Weights of a small mixture-of-experts language model, trained from scratch on English Wikipedia: a shared expert of 128 neurons.
Below are experts of layer 3 (counted from 0) of a mixture-of-experts language model. Rows are named router (the router's row for the expert), gate (a neuron's input weights, with its number), up (a neuron's input weights, with its number), down (a neuron's output weights, with its number) and show model dimensions 64-127. Each number is 128 + 24 x the weight over its row's rms, rounded and kept within 0 to 255. Numbers have three digits each.
Before each expert's rows: a language model's description of what the expert responds to. This comes from a sample of Wikipedia text that the model never trained on.

# expert 45
What it handles: Common English surnames like Williams, Jones, Smith, and final pieces of personal or place names (Cook'e', Syf'y', Bla'ir').
router:132143132133131152092097128131154083064111115125134151061156105161146157129133147167092116128134171154117132143099139108153124149143147110094107123163096122117136139139130121123139136110106119
gate0:115102132075097115133081093127159094144109133085150130126174120130199137144132153149085162168115116128143068121107119152107100120072125144121096121148076089144121097072157159106120105116146119
up0:175120128090136142124116142114119097145109124150110120149172164102132141157114113134097142120118089174170138105172143170121107145149148113120127172115100119124118115164127131166111140140097106
down0:128134110121132118112140127150123162135128114116091115107163158180104157186157166126066121163143112115144144131095116130072174121102142152114124105127139112159129137126128143156135137109123121
gate1:140117133123095133107118060105115070093130136147122184119144123110122141152111106114116162134130130105121118116142116088125111177155151120133106106156153163120144095154115108099135156101129125
up1:167114108097151095146113148133128138146122126114103106082135137112127114125165144163113064138142144121108128119106096055119124118099141129123092144175132078156103132114166141146130096146144132
down1:118121124086114111127117186155164125140093129052144090125152098113115146132134162138158123147095090172176132086171186146151133135081138162130113132113086134145111115090103126122124152171151157
gate2:124100167163082153125092112169076156138178116159115110137131149161134160078163145083131120090087097113173148143160110141158102152133119118128123075151155146123137140085138113180112133089114125
up2:111182103144164121142161156123120087125123114129118173094139107120106083137131121163123134136155176160118064140117133122105161113142124135141130121107125119145132106150124179107132137150132124
down2:110119087119138117126143175116147119134101117138110135128142088141155088160138122125114117146163155118107101156118094144129148150142112132141133132123139115105142101142124151097152150094095159

# expert 9
What it handles: Time and sequence words like after, during, until, since, plus sentence-ending periods, commas and line breaks in narrative prose.
router:129119147133096137105136138125134117140171135153114131089123156154133111120128151186136111176141111098106084128123158088119158067145126095123119126095133104131083133168144093138132141135131117
gate0:141114125099092130164108073153162045130101151111166128142159132129161168145137149146110143167123127148127088084135119132114126137120141179124131108108085133110131136128176165139176106127136108
up0:170112144099114124127105144106123070112100158148125111165186152131133222115122135132121124150109147106152131099179136151139138154138142121153096136125110128112117118150122144111149144136121113
down0:165143112133126094153151161129167106154120108098102121091145161145134152146149174134080169169095113128154153108130129074125164117130138144139119124102125104172142119099081130155107136143169136
gate1:091147141127105119126119094136091064096131114146153187104118103132137108138154076148158164125144154115082108104136112099123100143118132111154107114122152136105113130119139127067126120118123134
up1:192142111100128096116088130133115157137121099140102085110137145109109115133187130134139057126153128137108125107118113139143095107116152120140179113157083110118127137126161102135145094147149165
down1:123124146122112123140102156146146126136142104080116118137142136125130182112146164150148111113163120185162160107154149159145129160094158171140107133128090139178102140076077158153111126150157157
gate2:119119135122106132109107121163137117132132126119131105150131132121130129089138150106145096095128113093135099112168115168140125103146115154123108100190156134150162131110104139111126147132100124
up2:092156100106112139128143171111098118123114162142109151094169135163148093145156124150117132162135174144126078105114085114146122100120116161148122171075099113131152146159092121089098170144132154
down2:109107134137134150149158177121167169123119099149101161144132089131129155167131114097130130167162173096144129139104117144125141159114103148128137115070151092078136150153143118085138146099145172

# expert 55
What it handles: Digits inside years and dates, especially the third digit of birth years such as 1998 and 1991, and scores in tables.
router:144103139158105144176101127146120157157134094119168118118141156154079149136127071109132135141120113150086117151122094123106123109135120153092099175156149122138141166085124144099114107156111125
gate0:144140119110106137123125075109136089142113152088124130126161154130156101132101111113117138162161133168129128088119132158129106102083155125120128125144105076145120124099125126123155112129115121
up0:152073156097123124107147139104098074109110133129112118129172114129151163148129112134107126113125137087170134134173131126159119163173123129143083123140127126119141114176157137128118120138154112
down0:122119100152122131143129121129114138158112103075136144089184162150091125195143145133099133158097107149143131138127080087108158113102125125168139122096115091143118127129113126168087145130135141
gate1:148147143117128152122134117134093069099118173152121135098100143129128122159152119118145132153166146106087137089132092069140120161145177158123148113158159136147137098132145119093104169113085172
up1:136138160127141093130113137116080144168159105107120119113138158119092129152136129144108093125165137120106142155121134137142106115116128118150135158221075095129123167098184143184123088160167141
down1:127135110087145133135113158149146122167114144072088116108122132156121151141129161128143170169140083144169110111172162095134138153118128148109114150092127128134107183085102138149124151163105142
gate2:094123144166096122158097109176138141154146099125148075168096158161093193097113131082150111100110078108124128134157100131160145096130137124102125107149192138120130133083133106123156103092128119
up2:101170085090137132098143146153081133115132092124114149103164098136131066163127114160092130129154136121145079155075142136132142121127143131181136138080101136141145125160112160090112149129153159
down2:119106079103119099127164182113143134148129118140120163160093099154143127159141126124096147123164166091120134117115124109147154156129129113135156119139124108109125132127109159112107130104118147

# expert 32
What it handles: Section heading words and abstract nouns after the or his, such as Career, History, lifetime, nickname, completion, and infobox colons.
router:147154165074135139145143121109113112142115168155161086093136091148184103154104103170119138142152102104106111163113148118094094135112148148178116137137084064138104113160088071133136125145098141
gate0:123143141120115101115116104129153096138111169078145110105116124102179136141111112121132136161177119154086072103097118166125142144098101118140112078160099094144117146102157134131166102100114132
up0:140100110081123102119144160090105073154096165136118089168165139083134155183102076146120102125166122110181141092147111151169134165138190077092084121118121127120132123208148148127151119154167137
down0:104158109097122118103157115118116142117156120123143113114106154127159156164111154126124149123083121130150129092135108099120137156105134179116127137144095133109138114116121105127105133115154105
gate1:167131187141140171154127139150099083118101151168157133111090093120126100147144084159151121127148108094095127083106114083111092143159106132135089115139166132116133125137166125098091154097140154
up1:181127146159152098125117135098094146139133106140134120101141183093113119114177089145144112107141139127082134096131105117158142098135149126135117140191119076127151134131151110183075090144145100
down1:081133107108138114125149145150153153160116125076100126158155163147115188119125156110166147128126072194142113137154140144126102123112158203104145155112049153158108140094103135138107121125113159
gate2:127131144145106125153109116161134154119152086157138130174129144141138110108142123113127104087116129136107096117161123149093164118125151139156124093167138115118125117095169114126118122099087126
up2:129154122078114153088150167108107090129125139111129122112150121145114085130154107159114108145129150097127131134082130118162145104127090127126128158093141123111120134165120151104086119128139112
down2:117149131123132128135138164132133085134138069123141156137169104150121119167119082103112152135136187102121073131124101138124170142138097149139135151083131124117159127173113138089131156151131090

# expert 39
What it handles: Commas between city and country (Albuquerque, United States), compass words like South, North, East, and States or Kingdom in place names.
router:157120111113127127105133153134147080148139122127128123120161136117142117104144159104146155143100139097088133144148136134146121146143146134124118180159134143105135121154154102149117108171123166
gate0:119110115102116133135123069144179114137117126086140138096140124111151156130129163121111176112155140178094139111142143142107137124107131154079132110125102114152137126111153145125140106123144131
up0:172149145077126123116137137098107104176115130123129143132156125078153179147087118125110146096169125145151127132167186147136105156142152129167132167108104124144134112184134141125108131125152104
down0:098117122139126135098135114138120157132143114114143139098126141124134179145128142146086133130135084107177148138116119077095153153116133135153117126099165108140154133138120115136118083158152133
gate1:123161155182104110088174114163072071131131134146142139117111091133105127149115105142147116108108136123084149105152104090134117122149126106140115118156153123153109121138146120115122161060136162
up1:157149123102167079125116158109107147123131140125101157082104140122090142121151139156142088134126123097085145114150109111134115126119137143140132141164125105142142127116172107155100077146157170
down1:080149103130112150161110179137119113134102169083081126184126121125160173118172173135151150156120101170167134137147123151142138188114150162140111120106081114163122163112117124159116146143140151
gate2:107117137146074170120117129198098154135178092119131118179115144143119133110134121113167120104094112123130130117160096129130141129130136142151127056144157173114139120078123119150126122085085105
up2:099172115129155154131134172126124106120091131139123133114163103114139085148105138124105101132182156118145103151107145138145132057123121120128114163113108115136119126180118135095109152161154142
down2:106116100118122121132142144108172102116085083113128148106118090166142108133138114092081114156141165094119103143097109150129124162130116135133158141082142142092131112138129155134130133131142166

# expert 15
What it handles: Field labels and column headers in infoboxes and tables, such as Votes, Position, Website, Occupation, Title, and cells in election or sports tables.
router:128134157151146127144127116126122133100127137122151112166119150133135114101134129136111121125134127095128120116122150103114100158128111119143099113083114110138118154123141090138099127118135121
gate0:129140131140128124140139102089120099160094143084165129105148124129155149143134139130116162151151133197120087124134120152107106122128118181100092097181129110111145137147180184124139098101130126
up0:159113120099101106134140160096102116122118144159119150156134159167129180124122147145118099139175130118172141128164179135148117128165117134126103116121064131113138145204131132117120140158103103
down0:098145141152138124120153120172126143155096130120128121110121151160139144142145167137074106139123098110133168109122125123124169133158104142127103081113138128146150131130133103141098132100160151
gate1:132151151145111133104121098158084071077105135162161136121125117108146103161132097117153123121138132112109143100114131104129088136161110119108105102150175128101141130161137099118120172107130119
up1:179131154120156104147122158102109120183137103125103107111099145099096118120156117135133108103134130157099130126128158143122141106129132190130123143171130111133175139116129091149108090133138144
down1:124136083088154126118152172125155134139122122070096136147159105131125181117134156158146137143150110150163155093151129102062141158104144182101116137100063126154124144081151162160134137180112130
gate2:132130160150096132146084134189119139131147098155124122170134115149133151111165100128140099082121131130154126146125130120131123132177145128101131130126125170133151131109130101134115149100105148
up2:128160112084117156120143167103099106112129115097127156099121122124096069164115140138109118170157131108067107126115150143151113072106100153178117140072134119131121145171109169085128105122139114
down2:111117101113111103090134149116107154141139066115139152128126115149153135128154107107082165114135154097106112125127127123136172113106116139127148119095141109124085120138095147067144151101136147

# expert 61
What it handles: Uppercase fragments and abbreviations in tables, such as MF, DF, USA, country codes, and letter pieces inside all-caps names like MESSENGER.
router:144121144158132152139115139129139099125153087083141122140114152068125141163093102097145166151135158090116135134103099135136097118145160142112137168124161160114172149160150096127135120155128122
gate0:137125137114107114183104096138142115185124111114145108091149146112181142154110146118127126141186135173126112111140123150095103114087139132139135096152090099117126136114145152119103080169119128
up0:147105151102137121127150165067105102124080145121112131163135133106102158162155124135130162129167156151196148097191120118125123147139156169111111149131109137119158136152143122133127130170180109
down0:091130105128121095128074085167110129133140097151120138082117135146137154179130180147119113157135136160093132115114117094082188177102125170141124122131146106170147093111094119119117107135131098
gate1:135120169152125148126140082098102076127090112158145166135159109118132167146143094100147133138153136142133120082128099101138107129122151121139150150168146133139132123143136107089150141112144160
up1:156158141113175087155139164131118143163137149141113092100078150090081138133177120153128124128144108123091157101130127122144145108110121124183125131171103106122111135121185105142117097122156114
down1:101145107095120146134152145177162158161121125109072098168156127159150150135123155153158117144113108161205131125175145128122145160076114177118106161091102139133086147118083126155129165133136128
gate2:127130152169105139111085135175144118154151115140095097183093107148106177103161113137134090086117131142102118111181100160137117119138121114107115075129162163145175128089105108126133122099101110
up2:101163130133143094154142154113113127096144108139093152117165111165144088154110096106149117147154139115151102140088145118112152062110115145164123164047168130105093135139121146114111142133168113
down2:112139102132123166087150166125174120117117056098126193096139093149123124188155108081116128169165199082087112128101114112167118143130113147118167106096147096099128127141137187075129134143116122

# expert 29
What it handles: Leading pieces of words (re-de-velopment, per-secution, al-pha), comparatives like lower, higher, and spaces before numbers in lists.
router:129168108129167099099112165107109120111095157150162126162115135152115142113129128130142147126157138153162166129152133126121104109119173166186149134095150145137163161129102142117074147131142131
gate0:118129127109104133128136064154155091163129137117151109116116140127180134143149114118098176126184117140142099081177142133140109131115129181123106116148071105138119132100121141132143094132145106
up0:170131141114102109126134123087084095179147124112115123133159132109146174147143104160121129114126137120176137115209145176122132124144142164138093105130112133138096127191121136122133112167124105
down0:092124122156130145129125116116149158144136120118153097120150177163152133168161179156089114116107096136180149129124097109082147119101118164147119121128125107132131121086106121147129116146100153
gate1:128178183132103164094144115155138077105100146122138155091136121128123125167152108139144121150147125140098138122120097104132102135135144115100123119163134148102149123156120115113146169127158144
up1:183142144134165101148099158122151144165152162085124094088131155088129104153153154143147100153138118111112127106148134116143117097121145149138124095162117111162132130132176118176112064108116174
down1:125136085083129132128106159157160133092126121105092152160156132147128124150146164163148177133149131165158103140159132130145105127131160138108121147112113162163122149058101111142123150178146182
gate2:156124191175104128129096127147111131137176089100136128185140140143121163109153118097131120095075108110108137133191137143150132148143147131129118126139138134127128151086140126138116121125092156
up2:106173114117116133096120156096093126112125107099130156127157102135120105167095137141123110100129121122123124162123162137130161134148069138177156150068136102131090132122126145080105132126120162
down2:110088079105136108138144135161130132140096079097105179152075111163087117164110097119133095166147145113125117122123146130138132155116118161149108156105162102114140161125095151118135131142176119

# expert 54
What it handles: Words opening sentences or clauses in biographies, such as In, As, After, Although, When, later, moved, and numbers opening table rows.
router:116151122119117111087148108132129138111089097118152128134089142099112153133147103107127121121120123153078118131134148113132128126099159205161142154118094110092106153125142127151123106096129131
gate0:119134126110123122122098070129136099187108150044135111106154108135144107161132101092110134143145124150123099088118094183133148107113137134108107149156082117161106135115133153115142134124120122
up0:145106120129099116110141137124091109136113142136113145126174157144094136153097121116116134126137129123177139130183103137125092156146173155143110137119130130129116113165113150129128144182120113
down0:113148141133158112107135101160122135115137103135146125111137155146133142144180149109115130162131114136097147110107108124110151125152146127168127102101154104155118103103124118093152171128162129
gate1:126163128124112143123144136152112097075121155161140157131111091126134102186125120092172109141162098133111128058130101098141102130152148134112150091152147156109086116134125117127119123098116171
up1:167126142117118102162105148112105144147143143139116105072094134120113119130153084130147094137154133093106122122136124101152124116091144153151126110153120121096140149119201118175117120116178132
down1:109100159111136080133099131131152148116152114104115121183103130141109182112132167121160139158141136164122145116150165135094119141097152157107137150106115189130106108117120152146139147132140133
gate2:101119193146060138139042160178110134135146090101126134147135134137107183130118145119152129086126116117144129131202145144130128101139113126132124115165141130136143128074157117147146115127116116
up2:119161074125168138097161109112105144101098131132110109154153098126152080141141124129118113151131148125095109156055117099144149105120104161163128119074119134116131135140116153062107152124137146
down2:113106083080097132127133182085168160112120136166120131127154098117111111158148090104145095138142144091116096134076124155138162168125142124121131144108148106093120084192157160083127144120101137

# expert 60
What it handles: Nationality adjectives such as Russian, American, Chinese, possessive s after apostrophes, and digits or dashes inside scores and number sequences.
router:176109161146158135116150103097103152136125136084156161125188098093108104066138136137120126080128153123109154117138112122103140144141120105115162091121122138127140157099160108121112142146067124
gate0:128116140102119165160089054127139120118123142081122141104146143136174090197138117148120123151117062121130128112122152149138089111093117169111124108142099133142123150111137116130133093130130112
up0:129133163099117135114152149117100101127096150131127137133169159103122131128104119129093147153166124119160146104147151125120148163121148141125102107138115134118116120143119131153144120157147099
down0:091121134161142096125129124143098124122149107092164097102114145126113131121165162146116077147127102135148137092130106090130143165149151129151152117111155096139113100113105109125108137116165114
gate1:142149141155099151110146099127093103107137101149155207139118151141123129160132109112158148129129107111102143089141112072135115146147143093117118103153103136125153124157138108094110153116143110
up1:136148132128148092168093144106114118150113147120082104126130109128115137122149122148143077125183123121106142096154103103123159104103167145140119123165102135097143115127168117159107097129128147
down1:114132134100125118152149155138153118121099122087133123111152138144121153095146151114156141166134104156220113108153129122115140135103139184119113141126095155161132174056116157115125150155106126
gate2:118099145117068165150124144154151108149150092155135122176120147154123119094137122145141122099123131117127166105115134154117106132159105114122136130153155114147144129094143134131136124112106094
up2:104163097084132130107117146114092156108118137110118167102154107142163092185122121140097084138121151151144087175090150096115137093109085144141143140068142147139091141145106112089075150127152120
down2:121127071140113119116165176145176163164104079095100182115154100175125107157162093122112159149176154085115088143131102119112141131122106140097150123092176136125107111161107138092161135151154111

# expert 2
What it handles: Past-tense action verbs and following prepositions in biographies and plot text, after he or a comma, such as took, served, returned, with.
router:134135125127146114154134142164151113116155109127098160053126134122099133109154097097149111154114126112131127105091125136152098115183136149109198117161184169142146114117125142120182086153108124
gate0:112150157113090105131109073134127060155131164091139150108152138136146132142131137120102165137120125169111119142158133132141121111105148151090118133102095094142108139128171162104176139094122122
up0:156123178109112111113162140089113086156089151144143146135173120101128145168086102143107126094142089096176138129144150140154123130160163123125170152118110104096109119175171122195120114183136098
down0:124112138160140120071122069152124120121110126123144119121124142128121140109150117170088098137111129169140157116147124093085157121090110146156129103107121126125107128124138083166095154094102120
gate1:130142122140105142096152090137074095103148106145138173100108113136135123132133091117146123136188134093128122076129070126148076114145081126149087136166170143151113126088123136112153130080126148
up1:164125132125132109122091152142120115155129125144105135093127146110113121138154094125138086140146163116135157106095087123163087083111136131158103139178154114153124135104150157131134087104150163
down1:113165103077121115091088144161182135166147105086088144142124082149137133112128179124152121146132121151163119103189164100169141150126157134119130144105098141166112148065159152102097158155116151
gate2:126121163156090145126098117146105130138176082116139099131134163103129105094147111137129130063106135138141122140200119136128127160133140115103131120140142145131147122101139139081116125138100109
up2:106155089092125137177173154107127125101126099129103143091145100103132095166127140152099087172158137128119133152091126091141139103104106147159180142084121131122116110147094186132139124114136149
down2:114102103085120150128171182096145131119089097130097167089146112159162116159157080146126126114162187054105133129096126133139160154133133125150169103134142112110142130106094168088154175116095164

# expert 58
What it handles: Past participles after was or be, like located, included, changed, plus -ed endings, million, and digits inside numbers.
router:157137155138166117104155135132151141087116115115164107146132100086132117164096142145172142121133114105154133134078178128134153107135114109116097172137131099136092120125170131127092122166131167
gate0:148159100072105134130103080137151094131088166098136121120130125130153163153121121118113159148140111159132086095126114098107088121082097119110116100115106082151123129115152112141122096127116126
up0:126105149077140122126128159135099101131117107119134111144173106077146177136123135101127134090143120116153143130177141160128136140135168118117112165151100139120152107172127099134123137173122110
down0:127130138137097111105096066158130143143133115147117123138146144146111157132137143152112103135074073159129132132135136089099121135119127117152119122084134121121153120083122122139127148127183117
gate1:144177189164094133111134102122110080128133124126131161115163117116106131152161083122167131112137141100119131097141108099121099147148142108135107110164115135111111095131139132131100166096120151
up1:151131149138173098157117179122089138127133112135118104101109127088084106111131143153136102131198141139102145119117102113143110098085139135111113131182098084134146143097164116162105088130145152
down1:116143143099104108119122173131177130159109129093098141140151117149106167115115150139159098150139121166190143131156119131121115116082135190108123141103104111178099139099107124132138180171128134
gate2:120121135140096147122080129164129120165166112139121134161165139109127170074148126081162080100075113101131141125178156157155158133162140158139147123156103166146104134109146154135118152108095116
up2:085174106117148115119154139126101114106111081133126131114129117142107114149135156130106101104151147156126126146107142140103120068131110103162147149060141127122112118162087157099094133142132158
down2:116134105109112137103141178124184149126128086134141161142160120198105121147120148111124121124152144100108126144136137154154122108127111149134133118094157077092124099160124156119144118140131158

# expert 35
What it handles: Life-event words in biographies (appointed, married, young, adopted, born) and the digits inside years, e.g. 1971, 1968.
router:090107113134136143131140148108142129135149147121141155112134124168171130126175102116130151100138148126115160159181089142151077139145158120135162150122133092121092152084108121101187133155119158
gate0:161139124107117122149134069127162078172123131076159107105182105130182126118120148118110138187140135146091108114123117117140132155133103161090082072148105102134120125133166141125157158104128100
up0:147097168109108129111131132092088095117100143151124103127158168102133130170121135115131120147123135109155174111193142147139140118161155111150130143117115121107118119191139128134133102178162137
down0:065162144150111116108127116099119117160113102122152153137134167136112169163132137124096131155115126178130152135156092095082155164096138148152134099110147083133158130130108105115121167151150150
gate1:166188164150128136109142112138090055101134100116132166132129109124102105132176121098128143126115102135070133094158103106162119143113129119147103105182105143132143132149149134112138180112122152
up1:133114161096152119169084139105121129165124105139122110090096137107132143145122101167150120143154091112091136110106128111112097096146128123182140153137113086131146132111173106189082088140157130
down1:073152119080112124115141142123175125151134160115075110118154138141147143115117180142140133191133063168205100117177161137143123138068132145127133126109122149160106125094094156160112135166084113
gate2:116103130142077132119096112164082137183164109131112103151127146136137174111158112110124116073078111127101125106184149180130130129155114145069141079158133148133141114097146139155165131106128136
up2:120194093118116112104166166092110150132126106114107161117173085155111109155134149134136123143164125121138109142127118132125138080118085133177146148086130111106115143145107137100086151143149128
down2:123124109121078121120118154122159139120120101123111155094135095163125091152152094097096118124162160075101129138135124151141138133105094135113133139093169105063116090128154139121138138120123149

# expert 17
What it handles: Word pieces in the middle of personal, team and place names, as in Bett-y, B-ron-cos, K-las-sen, plus digits in race results.
router:131141122161136111105163103128115110130088138106148133117120110135106085117115108176081116116140149135127169137126147099076118115173115098105133144156156080069092143126127108135152114139133146
gate0:144126120116108111131099070129155099145087148059140129120166154118180135154114123142103152159144105137128101117123092151138114113105121157097148133157116079126118171073164142162153120126165130
up0:145103115109130122138098135106117074134118141136121111131155125099107171135135088130119117140143127147176126129183115134131116145161177119084081154129076112146143133149137145129110119170147119
down0:130137130174125144106154115139133143120151106141124166101135174172123136157131115154088129176082129129126114082139125114095125125146146127157112074112120079128114127133095115121152091090107125
gate1:121166147151123133108159136143091096093135155163115147122172127116127136133114120095132118135153125115122126123180105113101104128149101149128123121151133157101119127157144120106080146095124159
up1:167145128131155117122103163124112138143147124119104085096115160095108115119179107125156120132156118139098124106094118120127128108094108149160160117173110087143112139127174151161126111155149143
down1:105126121102133133141123163155155115118135132120107098172127131160161173120146162138138147154069104170164129130143178116149117120101142151076145133127071132179106172096127161121115150155105107
gate2:085126172156110153121098135167126140127165107120143106172106183154133141109130110103160113093098111107121129084146112141132139149156134140148108087142162159095158111096121111139113137134070107
up2:143150115086113151141172177094099115108137098111130167080162093114122090163125109156082125138180147136107116168091125108114128096147115132152125158079120089131134139152126167100111140097173137
down2:133094086119141114136135161109155133147123094109138156109106156124119100174119099121108156147168174127118091152130103134142142169108094107146128130128146114096148121164167159117138139110108162

# expert 11
What it handles: Prepositions such as across, within, against, and plural -s endings on abstract nouns, plus row-start pipes in tables.
router:133160123124116109132149154123144097148152161141135137140120154148110109126129125113170158139056134127103122095091136109112096128135150140151139138173164136158146097100133155148122140106109104
gate0:117118136095106127140094064183185095160121117090156110109149118120151145138159122121106124134147100185115088124121115132096109148071124151119103105162058128150119123087157146159120089124160134
up0:134070132108098107139155127078101097120107149172127132164161132111139147154117160123124084127142138082148113139170133142116120138158180130121118131130083127123138098197132148100151148186124089
down0:108117122108127147113139109152159138164088085094143147088147145137133105146146144137129092159131124152176148132159121106111147127130125098152172123122105124145092144143143116167105139128101164
gate1:141156143126091139110141133149120066114149155145138161127117131113136130172151122116182148130134142109061123098150068076122143131137160116112118123184155150124122121136132119123136149128132137
up1:162132141142191099123120142147106151129123150141099087083141150105099138128142135170127102124170148148133146105092122128151114072125140111159128111173095117134123132121186126140136115094161127
down1:071103114110138114152114176135186132123117131078106126132122129118103149123124137120154128154128110170182103144134138113107095122118157181129149136132085159145154173090112138146112137150120142
gate2:129152150143072139126146119150116118131159113148131165170131140153100132160132090098119140100085112114090103117179113133113118133124144134163116086163195143136157132120159154130131136116076113
up2:113151102121139130100133163120118149097109136120119139117140094125140095134110149145133114158159158125153117164085157122138125078133107155132146125050127130110087132152070130096115123127161121
down2:117131127090123133124092158119141131163104111099137168085109108172128132139145128086141148132171145082132139148118113123156142150106107135164163094110181099083113139140127126134149132120125155

# expert 0
What it handles: Pipe separators, dashes and colons in tables and taxonomy boxes, such as standings rows, species infobox lines, and column headers like Apps, Votes.
router:130134185133110135135125098127111128102138150100118098087105104176139102100153124160152142109132156187169117108159123152082154114135084143136133125122142110127131136123109108155100175145109151
gate0:149135109121088102125122086143153113189126142085165110097145127130194121143149136077145158148143126162137082069145104162105086122095124128090135102133082123139098132098159157131135126117146132
up0:138114155130137148088125151138107111112123132139114146174180160132129148141159136126141111127154148126194145148189116170106108165123153125097134135094077155113054110165108138113142115177143103
down0:091156102137155124123183069150146171150121127107128081093134122167155105189148146138090137152109125133155149107135108116106149113102139142144108154099117105150134148110110080180117142086132127
gate1:120156156170120161119165101130111111101133143130126165103151143149135072106155099136134114116112141155123135131125100090150119142129086121105137131175143167113135132132166083077141140079156133
up1:173141130130139114118101163093162162155151114104104127085148127087122140131163138143136073112136112160100158119140111129146134114109141155152131099195112130150145143092185140161117079113130155
down1:093109130121129122118123133132152150118133138105090136154144125148134186154127178144141160127129079174141130129159161109114106159127171174109107153139062172156141139099102168167099157163149127
gate2:120129139149095158151110123191152144139200105138121125162107141159139149094133104101154121091089106180126133100150123132157093165159141142114120089152160157155144114086164121128132113090101094
up2:101165093118124105141124133110072119106092154111107139101160102129125087177116128143117132126163159111138103171097145127144140077121128134178141132096137134109119140146081145099103145111150135
down2:134107084126144158127148168124149122119128097096126162122140150128115138180167117129086130125153155072141127134108135117160122157116156130142151137106113151087126123154116126110125152122133139

# expert 41
What it handles: Sentence-initial words like They, These, His, After, Despite, the word also, and dashes beginning bulleted list items.
router:136124113126092133129149088136138111109157112113131105122098078112111152123157159120072151123140122151113163104122106152135154120128131131076133115128098187118131123114065095149114113097139147
gate0:126119143125175131103098074125148086141154126091144119104171077143176112147145145098130143151166108162107080095138130153130148137118131157140100110147094114121091146111142145141175114142149124
up0:157107124096154115106142144106116145140116152148102109117167115092137113169126154153125082140148110106127159101117140125182120148157163131147117136119110132126076102165153088113163117144125101
down0:126142141149136127107120119142134075187114106143145121092166176162128098145103115152105131150114119163122146117149112098115175131116164130155116161113065114130140116110108100153124155124144091
gate1:140123157151136155111146116173097083100114139169147186129121104128114114158131125161122148160126122118123118081151077111150137157135115124143095098172125131129138125100120115105133158084138156
up1:168129127123161076144129163140114150128182140168103103112116113092113117138149101160122115101133121124129131112105145117146143116095119140129120152182103082118144111093164113148120121091148146
down1:104122105106119135120134117175142139156125071092095105140157122127117194088129157141114157130127078135135129118154120154118148142089127152126133166140071138135098152083092134134140191118141151
gate2:126122139149077158117111136180112162153183135120128142148154146123109162084140136100130116097098105127120140125207082186163116093131102138144101105141143129141121131100130134142152153110103130
up2:107184104150126121143136151100114124101136132138110116113155097114140100145131135133116141149107165124136090190155124123135166104114108137173128154083150141129100140158108144101109113141146140
down2:146106106098118163126140205151175158114093112116141167126118106117130121158180120111119144113145164091139151133119137127121123153101134142102177102098187112089116129137141132090140143097104127

# expert 14
What it handles: Middle and final syllables of non-English names and words, such as -ura, -hara, -ano, plus line breaks after headings and year digits.
router:160144164147166160151143090147127124119143182129108088090171194134136142114107138129142057144145152113130151148091111096139123138123062131106157115140133157117151165098102112134092136093113125
gate0:147138114106094161150095061137146085150153144089148109105154144127193119120152130116115163165111078147160127101134119138118124139094117144142138107135103101136173135097144179126131122095136133
up0:148113168096122119111114155113093088154109151155133136174164107113105193110087130134109130102143113136196142099194126166119111117156112134092105139146107113129102135132145154137122101174140109
down0:117145125150103125120107110145141124158114101124170116098086159123109166171138148113095140145123100127142133138114104125101115130112166162148150125119123123092128097118103103163123141123134109
gate1:132121151144126155112115109128111077093126142127141123112160145091118124197121083086152123125123112094119119106137079093145151164136168137142131112112127127113148123143144092119128121104106147
up1:155139117127144081145143121132110151171133105138116162103101141109118101124157126186132117122104116175095137115145109125117104102101098132152112100212142124137152126111161146139098134127152120
down1:159114135068142135168140141126160109127090109113091119131160154127135173115138147165129152117113117161156145100146149148112144122102114139144101167104120096158106173107114151156098158153114118
gate2:169120177140092153125075114154147133107130097130120128160107179147142140090131107113146114120108086116122127117176116146161110095143137108106145059148136104140139122086110121143143121084106141
up2:131164134116126151118183152121133144124115134139143145083159122092132101151115109146111100131109141138097110173138142110129147111123110125147139119118138126150112137147100171106153145125144120
down2:134126110115104147103141192104177129127121094111116151112125116135140141154144091139132126146150176132117162100100142115150143163113108156150135128074139098128119137134134158091133147116150158

# expert 42
What it handles: Verbs and verb endings after a subject, such as began, has, took, assumes, originate, asserted, and auxiliaries like may, be.
router:107139111136100090165142125142153142137126094162151135126107117162126152109150129153154110129168130163116126113127144121093170150120120118124154094108112144160130137132158101122189098152101129
gate0:146152133089126107103133062132149092133152146125143100137152146098200115101133127144127141159129108138104121109132135152140092092098098128112116099119092117158117140130143152162145137138153097
up0:167127151109079126126146127097104112167117123139125137146172152089129147173104130165107117126121151106150116165170124152173137126164142086136085122126120136136126139172148116112155095143170102
down0:092142123140123121110098112135121133173111125128144146095143148162139120109180123140095105127118135158151138117119081116112153147145109115121133115107095120127167105111115144130109119138128151
gate1:118126139146102145131124156128088087126114136125148112110115122117131111170144105123127154113126140135123174084152075091134121146145131118142109120128109167115123133131138091144149152111100148
up1:172145137124151103151098182131128139105113136119109110117104150092108096123144142088137117142119123131111161117082082056170123115091106130161137143153113103108112119120177135195151122126128179
down1:088142124080147104156123156145159121147116121086131160140094113150126161123110153158143142150108117166148139113126165100104146138089151115150121144124089160144133122083126168106116158133099127
gate2:135159193132099148128103126166140156133153140147138118173108162143128156114146143103126110096107105074124114137167149166129112130154132124140102108152201107128140131148135113178152120091121105
up2:108169114125106124139160164113110112119138101090132124124161087115144067150148106134102082134146161150133109162134139105109135077101094138155139129081083125135121136138101152099137155135142125
down2:134082079105133113102173171111178159128088096120097154100134101155139139168141086108112130135191172090123101145123102117119147137119114146111167078066147103085133107147124136101155143133118116